From a checkpoint of a small mixture-of-experts model trained on Wikipedia.
Size: 14 layers, width 512, vocabulary 27944, 215M parameters.
Training: 953M tokens, 7274 steps.
Below are experts of layer 6 (counted from 0) of a mixture-of-experts language model. Rows are named gate (a neuron's input weights, with its number), up (a neuron's input weights, with its number) and show model dimensions 128-255. Each number is 128 + 24 x the weight over its row's rms, rounded and kept within 0 to 255. Numbers have three digits each.
Before each expert's rows: a language model's description of what the expert responds to. This comes from a sample of Wikipedia text that the model never trained on.

# expert 39
What it handles: Pipes in tables and nationality or region adjectives such as Indian, Chinese, European, Northern, other, various, plus mid-name fragments.
gate0:130115120108106119146097160135175153117146129121100069110089122120121121123155121142138122117143139185131105138074169114134117128143139148095155082157102160120099158150125115120072149140175085145128110071103104135109162143132125122117123121108121113143117123135136127132120099138144168153133128087155129126139124126122160115133116163089142080167116096133130146125115113126119168158070
up0:097101151070123128116110098116109125163088135166161122103133093107179123104122148112178124143127142092114137124135120134142127144137094153135118160119145111108117139149154154099160136135096133095118131107141102158126117131162105141092120104102139138111163142097154165111119117107164099144103137159119095137144134144124099132115131102134117154113093131125122166100112086121127125109126
gate1:195100138118097193131118166126117138089084138139108161134126132131144089100104147170132083151117147161137138063132112143216123113135093175153102143132112093145102160144152110118134084088154118165112087121114139093150134167102087084116109090170111129142127112155150140127113125111080115116151126136076142117110094133146117178121124131141108137143147095128111113156135100075085152143125
up1:156139104131146154143158168122081170121115110160088122139096122154100152117119102136176124130145111186162114099119116139101135158139155137148105140121124167121140118144098134112126072093137128085176116173117120105131139127111119159133139126118170163110111095155136131151100146109133104146098142167133087127116124150138124100157159078097141129145078114115106139139185142095130091128135
gate2:108108141201131161089164121115155076148086136110124118133134115113115117154158162092109165135162141147111124118154128127102103116151147124122116142134118152100112093110115163124146170123147138127127124141135167154134099102125122135179065140133139153101161124092094119096144123160166124120103143109128163130115115127118128130161102078130111133167133128135156131131126083153135160139103
up2:134140125164104169144153124104109116118135126104153124168124085136088166138149143123098146123121118141144136131119121118165095105113112126143120100125101148136129123096150141141140149074153097090099107098165096142136152144163116120153118140086135142100118143122130146135125122087092141075136127115130150115109126145105106114113080126174101112096131140114101187150102118116134119118143
gate3:147113141161151127114089115132125113121128148101127090142159122144149134154157109132128069101114101129145151129134112132176119115106150118156109137107124125126091120153119146118142131100136105157125125146136094117116108153101135128096112127111086136127144217158097141125128136119134137116118140108146098165119118124129110119128098137094103135158137136147159125124134127107176101176150
up3:104128168189123137111131092130130112125095101192150110135194167120122158127136146131120120155137130123074110104147130141125116115171125094134100118137141145135128131089137171127120162169126139100103129124142088126136093142116123148101095098162162111132154172122129101129143167110128137137063162122155123104121154117087074052140095133138117169133135137184132116119140117093159095122120
gate4:086115170113138086150123145137093108123174101172113156118116134142129152162123095151103104131133149171161136141145158123126138099123117123160141133137104105137113105159096109150124106138144128087154137115186142163098115146157091106086155089113093149162114119110149117134124111116091137152122147118071102145101123134099128140120146145148116140121089156138138150110120105143124170140115
up4:113120120131094125139147132139104137068159165136139144114111151153141140133104126164121097125144132098144151118115130146115094142086138129174120115153134112131117103119124095152164152123129088105155149150186116141123153127151140157102130128121133162187135145157114087145149184172097169117076117062110168151136123122129108151131126107150142094158107160130134142123115091109112129180144
gate5:132102192164096129094101122128150138142138115116131115129112115162128136108116141098117126153115154122100166145107162138120085094135126152115104141132086138149138164141150146109123115152177138140132062154100157127117121149134089151152120124101147137125144117093111125199149109123119128134101136111152132090120129085133162109156105124103102165141129118137125102145178130109132158117141
up5:150138149171114127081137130099129097156112137122129120097126097153143115122115179145153137117141097112126154153135104175095135106103113144123123104114162126151176154108129098079142123133112147138128168112158113113124120101114186143144130119154135104146125120130129123123164119119175081133092120123108117128146154136108148132147130133093126134180139125118116111122125137080095133146145
gate6:179137131095134101168112132052200119143138170127114153176116098104131130131100186151140127089109129139120143134096092143128137154122104170160098175115096135140120139145171167152100119139092145121161142114173155112165194150110122144096152144081168173133093129108144127142117128134131131134083117139158121094141100122114139120099126153116110142120113114124130156142113143115119130131120
up6:097100134117112153115085086071103140113184109118112104160090146149099119113153145120112134104091108138143130160100164111107126108082149136133116138090151125155109117168124077133114139134099106140123109114129188112168121140147153127133140125163149126108131118112154119110119121096126113093098101109155134093135153160130119135117127151073133136155103139123130090080116110091158133151109
gate7:105112126133135106125080120160167144082130181134099143123128146097126130176147159141157122145111116120116125097154115170152141152138128165123093109102156136116109113120120124136106113151108105152120107134098107189130128139169108140096116170102167113128132163119172125121120155159134120176129145121144066144144145136126144144155107102142105163158113137105135150161100119129101140107131
up7:122145117202108142107082125123165138134112158120119142118173127109090129144165141127144125160142118139124090114119129150158108125118075108111110120139132159102121108114118105151120117141115140136150097099082131170128139149136101158124119126105153137129158131104161150156117159110111118158147162125123113103139131133115162159145144113128109160168150176093136157146121120137089160091135

# expert 45
What it handles: Final syllables of words or names that complete a word begun by earlier pieces, such as -ine, -ar, -um, -ana, e.g. vap-or, Instag-ram.
gate0:129147132140101123094100095082141158086145132138112118197154110122130137158119100148136130144137122130109115092097169113117159137104078101156111159137091099110090121165115125074158112113140148163089148119101161107150137103117182145107201128135125165121120126104169119156136103112107157136162105107135095115149159122150111166108120090159109078133130104107131125082122123156141159097147
up0:174138129144147117140130110158144133159144154126149153114147141104108125141132135122131140097123145137127133141117091158117135132127161130148132153099111162156124114142106139137087126153152143115122163165132131110104097144142141079140120140160149119112136134188127128069119109173155135127103119157152110088124073180138156159143069110063136150140121105137130102108138134086129128116127
gate1:118122145105176089110103110116121149162108166135113117104126124135111080175110118139141103128111126128153123116136144118156104112102136162121108128139106169147110178147084105132177148089103104125118119132098163135174119120153095143087154129115141145168137115120113129131138115100119139127145129094127161116113087130125063150152140122167127124150134108120141113095131134144131090114153
up1:136131114147116092158105122123146097136084172117125138209168112116135133107108177092113121087131116079161077162120138123147095123062140124188116165144133141174109131134156137134142144121146127114109094152118088123111123140119129114107133100096141117104111167105110132110128131158131137103113116128109140189118192151145094087124089107146124129128095131108106117127127109112154160120105
gate2:117109150134123114143092111108109105106147122127115145151136176093073161113167090080096108104104154126097149074115171148133095144134164162170110165121139083166173166128145101143104142124182144126164133125159114172158138119091112096106142093157145135168177101101150097153115118110132124129157156108130128121134107140148162151122142132160123113142136149136177130142124104120105135136136
up2:118152103169096081144117126138087160176142116143158107113121096121121135125102139126157164098121117132131084197155117140114129124139088122110104120156121158123137121135114156151172113132097147125115135135109141119120121103122116129119120137079134134163087112119138160087128132126128135123091089164126165112141102152111142156104149151150142155129163115148135107155113158162121142091127
gate3:077114169138122144140118117115154087113149114126142103145101144089071144132123178137140143134133186109121148133121103136156109162112200165139130132137156092152092110121159141103151142107137118114142179102132143102149152128143132103111131081120144096174113105119108131099137109157102119092124130172126138125137109170161111179104134111133154148097134098114111087125099098107123135104134
up3:129106097126121119128138128131134148143150117108171103161147091134102143130107153129115136142117144124117124075106118108098166133114077138138139147140148120160117136111136144158115106117171087156113137112142144147160126130111092123162174093136130098160160132126138113109124136092133165139118140126176144128076125152103148103128102085127120084126105155126136165124144142100201117124141
gate4:150126153095161120114096119154153137104130150123090087143163175114114136112138145154115109137108156095140117128103166120097156120125121105141107127158116116126133169129097127110166195113164134126102112141153125141166116142142095155101173138095077107150157089108165147106146080097132099145106153115146108126125115131124133135108124136164092138121107106110103127116106167138143169133142
up4:121136080091103157144158089119119130126117120099178099092131126139184134141152143144150142101123128171155106150131134146097135141139094129143133124140141151122099127134163132155125081138079145158180098090169104126121123109174128165143107116146123123108141126118105100100149125130133085120098145146140136117120123116074114105059130134113144143163118126142156117181120120133092084110107
gate5:144114149117105074147174163130140129166142131129081126116124139152093109118128134119139169149094121187080119127104148136119173179103097118104137139116187145100119086129098147156098106107118157118115135103101188136165105117166099135136133112130097125137122119099123089138139176094135129146158113098128124116131143147126163074138113096125108083143152114070132159131110108088123119145121
up5:140163154138084083134143118121130127135113133139096145149123135207139138125106127087161188139132131129087141108123113115135102123138100118137098133123180165128107115114110142116145138104120146140171157125096131078130060108135073191158131099098104136132150132114124151105136163134145126151144121137133094119105157152120116100114126138097130137151115104114110135126104140129137144099165
gate6:122153181096142122148123114147132156100128138147112136127133073101132158125116135141135112138131105115102149089132128148146124183142115106122114117143111116157113124132123129150135131131142155120138144183126126144202132089116136150101093159120175138119145107121138119118091145127134135127136171155122163126150164148136127152115181136116107078138138144128131139108148171131100112158119
up6:104117091174127098114142124156136160094130146113135112123155125108125124128127132130143157127137167093131120130105117172043105090133115120174103148118184175096142135082108106136135108141112093132119097073121154109123140188150121162145121125146110084155136155144149165121121115125149117144095127122153109120133095100087161145115099130116148124081093124107111139098100134109137131146099
gate7:116109123104109091111135097146145135120132167152123114166123081104144105113120108154125102162133142128167159163150129145134135128096133105078166143128183073191096150108133100116166084120128101152174116153112120134122163119122183117131068134151120112161102116199159111104113172151138128124132120166108111151155114116155120147115122119114129078134151117196154124122136153153099170131162
up7:183129084115181129123141147114134144140096144169105147132134184119088137163139079110075148138144111151163121129125125118127121155147112097158140110155133124164145113116095134172150110083153108097139139129162115098138116154175156152128153114147088142166122135166156126163121125153121096140079095171117113121139118064138109113107118114152131154145109134128146189108111134071155076096126

# expert 16
What it handles: Final word pieces closing personal or place names, such as Wood-row, Bra-un, Buenos Aires, Kentucky.
gate0:112121138110119158127174175122094139124187182112143149097146108085077146125115115143135116110153140117122097159125110094124156154128084127128131134079181133160127140122166171087081104163143156149140113100109059123130085170149149117125155125071122166141119113181138146133153162113105104085121112134136111137140095142162122134116120142122133140133161119100151107120113169089197097125165
up0:122165131106104148133155125145097149133169159115113149125103142149130095125086093052084126114148120142162135101134081105138131139138161121085151111157126179116114148116171134133117181131131114130130129154116113141168128156100090102146104147139106160160153103140106129066185129123105131139180107164092113089156136119145164127122127143131104160107129144099123147126138133140131158105130
gate1:098130118067089096107118156143133123105146131138113170116130143095129144118133138107090129114128146106113118095130138130132116123093119137116152110128163110092108092147137153142121142113147141146137115100166131161130151156072110090141103092156133142120108136136124180108115143107091113184148146137104131116163129094110123148120096136131153075129089147101135157126140140096070138084100
up1:067131162091148127113141154156126127119178141150108155153102132138134111103134134108100146147113095111119122131113145137103136109150162107081144141143139101110156146138128099107092120123150116119136137154148136152087148123123157144127149116115108120143131131108144149141116144138096135136099160139132090145096090140133107151148155126165131095129145142109105136108126137150123107123151
gate2:130114149167092114135123114159120139121101130093092123110098143094127134151164135104115144086127100121138136150169148150126115168116114137146090138142152116152093149123140131177113120125092106139077142117145142160086147161135069141108128138103113115152164146108122107108158153116134179132105176090096136146164121152129130121096130162121118127131129084115157137115114157182102140140149
up2:124127166113161075132130167108160122116092142123068145099103093123112112128111099105143111132164178122136119121161079132139137141168146136152112127165111150124129118105109140146099098092152155125122161135102098129168078096131112155110173155114117116088096132188138126121112142097097082104096124140099101146120093150104140151129092130155084085093104115155158165106135121089122120101131
gate3:126137155122146126110130124099121107158107186157096145176171083137129129164148157153135138147114115121106133067143123096125163096108133141141119123085108110138133107164143115091164119111151125162075127090111156100150122136145133159141155086123110066106146093095136148135150151112135093137133149158131120124154137181127132131130162164114139144138124138125108117084133112094114114112108
up3:155146127135130135131092089136150139137140096092093100125138101172141150128133131113155123156124107125134131142116152126128162176105143122134103112060179108060112076144201119124055071132120125113130149109117174129171130150126127135155136143109134166144118158112145147161142120082130119116095151154125147174102144102084078103128112125129155155151127122118084116121097143134137129146124
gate4:100096104158143125126149147121151083125116145091134102125125133129150118178095149159128127143165125107080176087110155114135119158091097142138117094142147106126131106151115166106120124089162188131154147168122121148137163148149144157160143101133134105118153158082133180114115113113143122140117130127103143132099110132099110114070130111104107171108154120164111126140128135137146136116116
up4:133106150114185138151147167169135110113135142093125150120161109151172103127137180138121120148134111105096097148123148130112110132102097128117112134098134113112171146162125127082125149108108156146121117131143141128102139137166090118132151093125085158118137195136168132143157093136098167161133143140134132102119106099144114110085090121149123136090119126139148158174158153167104119136172
gate5:151037121161125115126110166140115162069137117155097138124113114130135104095136153152117108128143141110098140161114161115108176151115130142131110110087132133093142117136135140076121128081135138109143108149148140134128149109105123146093127142133126119144133142153180118149114090097157145158111129098140132142137133095172141096083113122110142142088129111140153153140127142139159145153119
up5:122170128104123115122142107161072106162128138114139128114114105110142115154137131095146158104132136125157126138120131135122139109114113079132136143113151111155118121114111107145139092136088138157105145116141162141123086145180176121155100138101161154135169127103148120131133173169132103119128124109094159173120134133136136154132112140131125139150162097084129090131117075094146115126140
gate6:149150163106179100163139175141133156107151125113145125144161124095105085134126121114156094099102082116155104140119122164148135114144101150118131129139158173113081138127075112147127111111129135132135147142150097105082162147124118142123143134171103156150150118148115148136122144140159137162153133166152117124135094131136151142128085125148115113152112102102113135103103144117111126145123
up6:143113143121145137145116140087153161167106144174102097131147153134126079133100142127136114168114136134134173173136096114126187104124149149125146120140121133118130120164146123135139120117136165131110108111131101123140115162172170146092166137084093115169143101084080103150137157126108067149098150171095120160103117139141129100104109163098118140123102116103140093133094139145131087130144
gate7:104122144186130096107124145135165129147075110146129131131148118129167077163138144132091156116130106153115113172123119134141099116059119125107081120122122124138153171184119114153123117149156140149128127156119135159123105115139148140110102163110144138129113129064136133112126144164134152127120144179152140135116098153153103132108113143126111132079116113140131120106096114161134113164153
up7:123111132137145124120143117123138126126142132080137079108146108124122147143141119104064136142135113104140103154126165109137107084122068133138115097100131113127107167134134157112098135094156152097119072144107126110156145125169131086090133149105161147142171163138102137147167140130162177166135124132167125125135163128165131130168090141109120125161140195141106130159109138155105116155105

# expert 22
What it handles: Opening quotation marks in review quotes, plus pipes and cells in election and sports tables, with words like Votes, San, generally.
gate0:091118164125161111113093106127120157117135142131124108144124078086117168093104134133153113139129146162127134108122087140165124144102143148111110140148124111158108129177129166144123146115113079133153144126116166137118104100091133134133120162110127119095102150109120125089117163131162133154115111125118144149170123113125113174104137138103134159148096083133102118092155163106131137105119
up0:155139161121155137116171135100134130099149156160119100139127125155134122135082094150103136156091093096127173115135136146134091124125166126138109117118101126150120121133099110124154131123137135064106136139132073123107134105163110132118109126128117143175182173120163095168143154095100127119106088130129114111081121093116159122120142111116130129098140132117148111113170107148119116106119
gate1:108122154103103102160111187095119142156136138141117120130123050140091065123097118116166108162159140125172093103141149123167165157100137114114106148143130122142138132123129140138055171123157179108152095128162087122162178127105141114113118152178150126124129137148119149133110116145127148112133133145127143129111115144144137143111139113089108116132154104145137108128137117109136118125132
up1:123167152168116169132175144121107145119136117127123119140151100150121117156137181152127129128150111133145099124152138142118106140157151144132113128126121143091109117158104180155122131129109131058133143127153132117140135112099117141125118195090172123059124152160171131107170128112091138154141089118146155093129145153129115120115080164141114142160177102168171088155159089148110107134106
gate2:129109145137144088125145145106134155113153121144107118154147136120107109122158122103120085067127115084121171132132089128093109138158154145129092141172125130148143117128127083103151103139106109136073092148121129112164105141156083124140130157097140096123132131125116096145139134110115114121108159109125114132099104169088139127096133099165111101162107132143160117136141149127125132137133
up2:146105098116134176139113146085101147185168138086150128100093130148130120142082091159152136130154172133174122165128145140151121115131133139161148127113143139124135135157117127110064112107125127087119125165175142127134116074179149120136163138140120111117130108152126176141086100167105130145124125133114146134147122106175123168149141128111142127110083085072073108127075083141096099171135
gate3:105132114130116120108147105162098176137140138077146107140118150079117131133132105115148137130133094137155117111143159131091166130155112122113175118184127126118140129126134146135121126102135100125123138137109147143154158090185133107138103168122155111125061089111134116134143169109139127099165112139117118116145161108131109121130127132139106075129156120126105095171082110120131095136141
up3:162104086143111140107147116087132113155118093144117122147124151125113140136125112130103137145133118135096151179103120098086134102084129161136119152130112130102141131072146130122143149141130169159136115135101117143132117129081137118130120151169122147132114169148118154118100115180111129111147114152131112150132136094096149097141134113115088136129135112119147153152100107130177133106100
gate4:165111088145133151142092126089180110149122150122129133153176137126160129160135121161093089133115121132103154134140123129109138124092100132143117089075130103123093155098139124148082133122105123129068074106120106139135133134153174106163072143134150125154142140125100082099093105132090083123165118115106100116114139147113153108147119134099092124140145095183111141146121172098124127144094
up4:144109148145138136108101121153096167086137159126125153147139109153130142125106107113118108132144131123101084159135110122182113101137124111105117125112112146150135099127115146137163142117121129095137123150104157133116115165154109121090134087129117122148116125119177143147126163137137134129144106078132161112126127134127119131137137097131128102149100143115121142110159093129158113121107
gate5:162150164139116139140105134131121134104112096165150144115134096112125145090142153128089106124138170112166148123144105108097125136121091094100119126158127111148166129107135111127110144078166149111147139174142137079127154149121167094070127142159116162159126172076128143152131139135150127131116141136119116127131166142118117178129139102100115127122139202116077091155138107138095124165110
up5:128154148127174126120159137166079107129121094131116161120168176170133139128158082158125110138129134111154124118168166173126147116106140102145118136136106123123123153159116088155141142152125177123138115131128154097109132140129125136165120180100117139181096081127140103132101095139173096113150095189155137119137108138158101144119179123145135106108116155167101102186162118167159116149123
gate6:102112130171128144093124106139125163148139119163102123136107124168122131119127178098149075125114092113146143116121182140112118109164164184139138137159159101085100134128133130132137136141140131122100131128163138141144117135114103129127141131142149097151120145158140135173126113115155136123070146123110136127100150140124104132117130081160106157123115142130115128130112138117146083152133
up6:160135082142122116133072117124113119153145110139150139124154131154195117166090134108169144092106150116131104136145140127153120140152104172132116160142103157118133153175130086160207099138110164135112136165126146116137142074111123094135105126125121153115118131151131119135159143113116128104158123117160093105143084127098133173143181174136123111149168125142152157177161137128105170139153
gate7:154144146145120141115136111160110145124091152094130163135153092080126119133178149179146148091129142120068123172105117106144124133113116113129085150195124088139124171095160153101101172113141133110101148143129108138120141157135130151146117161154144144153142148129116105135120139109077122135116163148101171191177156126153152109133130067163119149108103155131116146107095175113150127128167
up7:140158096111122122128122125141160129100145184181146148137094113130141155165128125120138125144092149103186115108139125132152150139134146153133113128155133107089118106134126124125169124112120144123121146117122137109146154149135142114105131068117147175162110098130102113081105141149112164103121147115110084148079097148085102150117128139119127119124117136120126132151086080137065158161121

# expert 30
What it handles: Pipes following full person names in election and fight-record tables, plus University, announced, =, and verbs after to.
gate0:088114096126141112138107128115131158136132112114111160115127116130146139104129082145116149103115185120118082150100145131150089099142146129151152149129118137116085125107166131098169082159145159110164104093096125129106133165082116113148156132136159085127110117144116121144113100134094085121144137146135123138126050117107089145174163147146097122188118128109170099110087165088140108149162
up0:138174140144134120115135153114108131202096069140128138124134156107142114123126125112121112120112149156130150145113120099118181133125128106167136122112144165118148171127138118150125118150147114132088116121147172121118141168125161115153146136196135135173078152078079118130143149203177098095168106085119118130075139115107113102142169143146147160120158155104118048124129148098161125102114
gate1:178152170158148104155164141138119129147091168180140114122105096174091155172169085113100160090135140092104156122147121101139123139156098164122117111164097122166096141109119101138156135122127135117098154113137097099108084168106160177139138111119106134135132145111140069128102158140114099132131130179108121110125126154155155077121109088171114126068161168118129104100094142112144179127116
up1:087110143125101109093067151109118131136137072139114121147150098090128183139167130128114106122104106171136095105117137115099149129108077091164094141096160099157111104145131089110121074153131125188148131129100147148145103114155147145099123117139136112178153152107116113143129160110128184135178116111142134150147140101123089125118120124146105141151169114094088088161092095167161129133114
gate2:136125166110124134150132144172092173083146129096124140133143129098144114157122101094101148109119146115146119152142087167106158116144150095150075169132102171124125115113170134102150107127148082121129147144145125118147142141092096114088140164098105172142072129157074148165116141116156107123132097130105125147111088160175132092116141113090106107111095142138140136118161089098100112121106
up2:155136125153071143121125093127119106112156138153112119118133143122134097130152112147108116101109116113096156110144183112159158123144136101158116114162182167113159109116111098111143179129145142152103141109101106136140087147165124105086163133100119156147136114114141158128134140148119090101129117127122087155114156158118100096077083101114145117100150118096132122137154157117121159071135
gate3:128141127087111094123137149178106134094142116099144142141144140119125141160143099156113154116130123109119137103163149139088136120137080126113184123147160118118114115122133133146146091133075165120132138117137159093103121102100139136096132189136143132099113119126079085143120133093083162132121145093138074188166128136110093141147107119148110110153121125144150150111135100141156110150110
up3:102158102118113096138144115110142164120117126142145166137132104121142141134104117095177126119140141149177087169123110165155136100136142104120097151156158087138145138175148096102078127123130125082140127104135185156136103160133141124094131130115155184172095123146132149145149173097126133127137150115134107132088100098095146113175137118140110119154174158143123104125141071092125127145132
gate4:115119153124079111143136103121097069151154187146093141203086142107074167118169145146109130159147147153126101111145133140188090110120128166107141120184120175111075149125123131126143123143090146139118112095120105121148109126138101148109063128184130138105146171122115125135116116112134110146120135107108126148182153091107151134125076155095106143126173156084076122142104113134132091101101
up4:123136142137152115140134122169115127124137112150130134110137111148122093173127089123133112073134106143156174128173118186117163142143087143111094106131144113122151097090098099145173163130160125107118107173089176119132134125140140137147131151109128135157086122145156104146104154151095097101128131114101144111097110149123098150137141112126142164144107112159145137195146088109169137130097
gate5:129102129149135153127133147155117107121159141143160091136090161112127128151173115122131097144148118094137091110127148147127122119132108146148208121113092145123079128099139142110092144125126134088097101123113171156126170169095123085133075137142126155127145152083068184110160123152102124157139095107124147123130107128159100125154087124104150120151161114151134094115159125149161076114076
up5:122154110122128127127147087135123114140144107150121102125109116169132108119116085158099121131157156134157166130112116073095156083128148141165101138136145081136128144134117143140126120139184100127101128139139089076128137145139135134080181098109138138130133113150162068113186136172136164135153149126100114126121159152120140156104166122111117128138141114128167089118121158159102146097128
gate6:144121125175088121110136131157151089108140113121107104137127110124124152117154101139137091119115173115093132095148147147144108118144122153161127102147167088131138141123109104086154170117168155117086172131088101141143108168104106137115114144142063079121148159099136124141106151148142142125172164150130158117139164131146158106107099138134115135142169120138138143185097114114124136136119
up6:112140122108115166097136144102131112103156090116125128090099121141127144117136077136142074121121135133136140160159122116089153119116122134140121152107108116155104090082088133145151186169099134132122168100115155140145137135159104092160091132164128150133105134157083126156126085148129069124130099116103163107145122176118134121138126150194146128125113119143142118137139104129142157148073
gate7:128083104099142109132091090129097117135100156138145161095124158095142110178130136118109161082150118118115157125133162132132136133143119141136077177134147153108116146106108166109150120142140106129140156126136099171123141143169149141121084141131126136131088080140091129110130136107096157119111095109102112139146142162128084120123090187105124128129130147141159112153085151108164150144147
up7:128124141102160126115107121119153120157142173110101114147123157103122108111122121135133127081089103115037144153158122124138109126142139129130155145116147161093084154084127134168124086126112126148140131115117155124118092119180143145101119117108150146113152118115133134108049139100126165154072151128106173167117102105117089139130142154065151127124137134126141143132095143131154125107141

# expert 6
What it handles: Pipe separators and cell contents in sports and statistics tables with scores and records, plus common first names like John, Tom, David.
gate0:162114112109146108078130128191099149106165088138116089148143121123124153106120119135118169071125151129146108102127106153119140129135077128145123169115126124098115124091116145125070093154106134133148108113115117122172170148100102136123131128124132124134110084151130129107164153090115099152130181132107083126131186161131133125138149141144095188131091146118148135139104155158131109107107
up0:120094141101116131118112146112105112128185143122140162110085115105112125105109077148128166128149124187111135132127146147109126139088118138122162093096172126136103147160131109139137101104103112071162138132109177150145134108178131153153108119097169126094137156116117131083134090133148124151142123120120148101118111146147102147131143106135121116120134134160138160101106101090124109164124
gate1:141110188157123137125131145117131120138128139113126098160110163110109124149167128145143116132097139150154126138145116102157144107100106105127115095105096127155091122125131129105065116098114148151144113109121145153137132112154101109147125140118142158076138082145148169111115133127141108127131116125116115134162142122133151164168137104146086104123132178125132130145118145116134125186134
up1:128131118155140122130115092141127133163106145115170163157123125132123103154140156151122134132117142081150133138118103100161181125127171128143125110110148152214163066102117157124125149092131135052134128134178128103115150105148134155099130163152122123140149109132147134116101157124139105164152155190150095123115103140134162143145175103160133177166149120155152114054131123126112117147103
gate2:168123190138187128116131150124159120175153117096140126168144111136121110168110106126136121119152174132144140198158122166060141096128116158132134089113109142167102132173163106103098135138142121129116151092136150134159143127128163121137109124157137112099155123141154130151125139131102131136123151095122101167130148088084128122090103108097146130105150124110097116076143163142119091153073
up2:143123110146151110158136104091112137145116127164141123118154115152131131170140144136100151108146136124141144091094136093102144154135114108139141163125131109144107106109099139148110067126117110122155125135131168122129119113149120074124111088115157156125129147173111154103164143161176153116120136103140125139099097133144142123164140134166148135126159121146086150108162133096124148185166
gate3:158130122137131122102137113153141165103116170111140097095178170166099100081171142087153110151095173109132080137166156147135129154154167097138123131112107089110135117107082107141136127129101094109107183133090139122173113094108110140094107142124109089104150135123163120135104126134123119142137176134131126152147125128127125104103110170134159135109105166137132123109112143169131127142088
up3:103148162106138110150178132121119126118068127146143135076201131186145120067119101114144084169113118131132104128133164117096113098122079115140166150122082089116104106114123136141124107115151161142137124108140132114128120148115102075083129169139097181135149142154152072114111113132113131105112142185152132137107117103088091114142166102154132105118149103091151123115164151094105110105148
gate4:091100145080108112152108133103104150143126143132129159061131121077147104108147157141099123165165162143150126118164173096144166113096122129111152139166138114121099173132097104107151141095162145149124066165105084130123141143193152112130126081119156102116170138116138090058132100085147131136119109105124145139111106077137054147151119131135106116135138110140120123153111078143141162149098
up4:095138098076136130152141126158152113104134131167142130101107122160113135103120152074096161120091151120129116107143170093143106142149135104120133158168129101106099125135083153150156130125171080198158139158099103141122113143148099152163157103136193102133153155146129116150075156103114154068086159145147094153078142095152105118152110110135110086102150130093134143126120100125177131098117
gate5:103119154134134114113135123156136139127117130143113121133108112152104125127112135102144118112124112111098114133156146151124159141175106153160093162124138160173123134116075152149124122114160112122146137194115113127157140124082123148127129125095126173159083110137104126165112143106093094111115148199107121195100142148145160132150130142091089110157079108139113131119123145172152112133141
up5:148122098166143145134139137124172074117100128088127135161126148114147092135160104146157127158103149147145132139151137100142137151108155151106128119093164125089102162144151123121147093103116105178125128092161166146151121140143122128149108111130084141122117130101122126098127084142099137140158142113142161130106088123116151164095121100131123122130166147147098119150112097162126152116119
gate6:116138133132132102150089160105151104091100104167125119111123082111106132110152101120167110167163126096106131130101187095116145177118124132159135156143129185151133103137074149158123098151177109100141077157107187129113118109078121137068147095122110138155112164096141125106120118113135138115102109143116123150122105108160116122119138115097137111111122144130119152117160065128125141119090
up6:121140118130148127103151145175150145137104119091146129151158110097180096126080130118144150120129151147115138139125100136167130101097145098126101131080142095107112127141125116097103124076098143131127160076121105118161127160134126109176140147090113120148149091133104117169135154145162142155153158146149120131124121188128129141121115142155113163113126125136137126169050155104126115175187
gate7:120127138148119148149147137197093167102107124065141146128080138148115147132094105111149113102137136153100151107171140140120119139148119146137148174096141139149109090141082123135102105154161129117141136143107122121151182136128150106121118123180120078095171123101190130140134128094066129140130078137096090126143126089143158111089099144150120157176108144131119126178173117122099119137188
up7:140127130092110135092126087130132145138155142142124105134145126131121150149133141143119141100123152127134128099106118137123108171133155131153105145133156126112142169140137126130134152096099138134154087121149149142139115156110083091131160089111130150138130170133095147125104124153149124164099137097108101168138132107144097155118164141095109149119132120143158182137114126185207151121107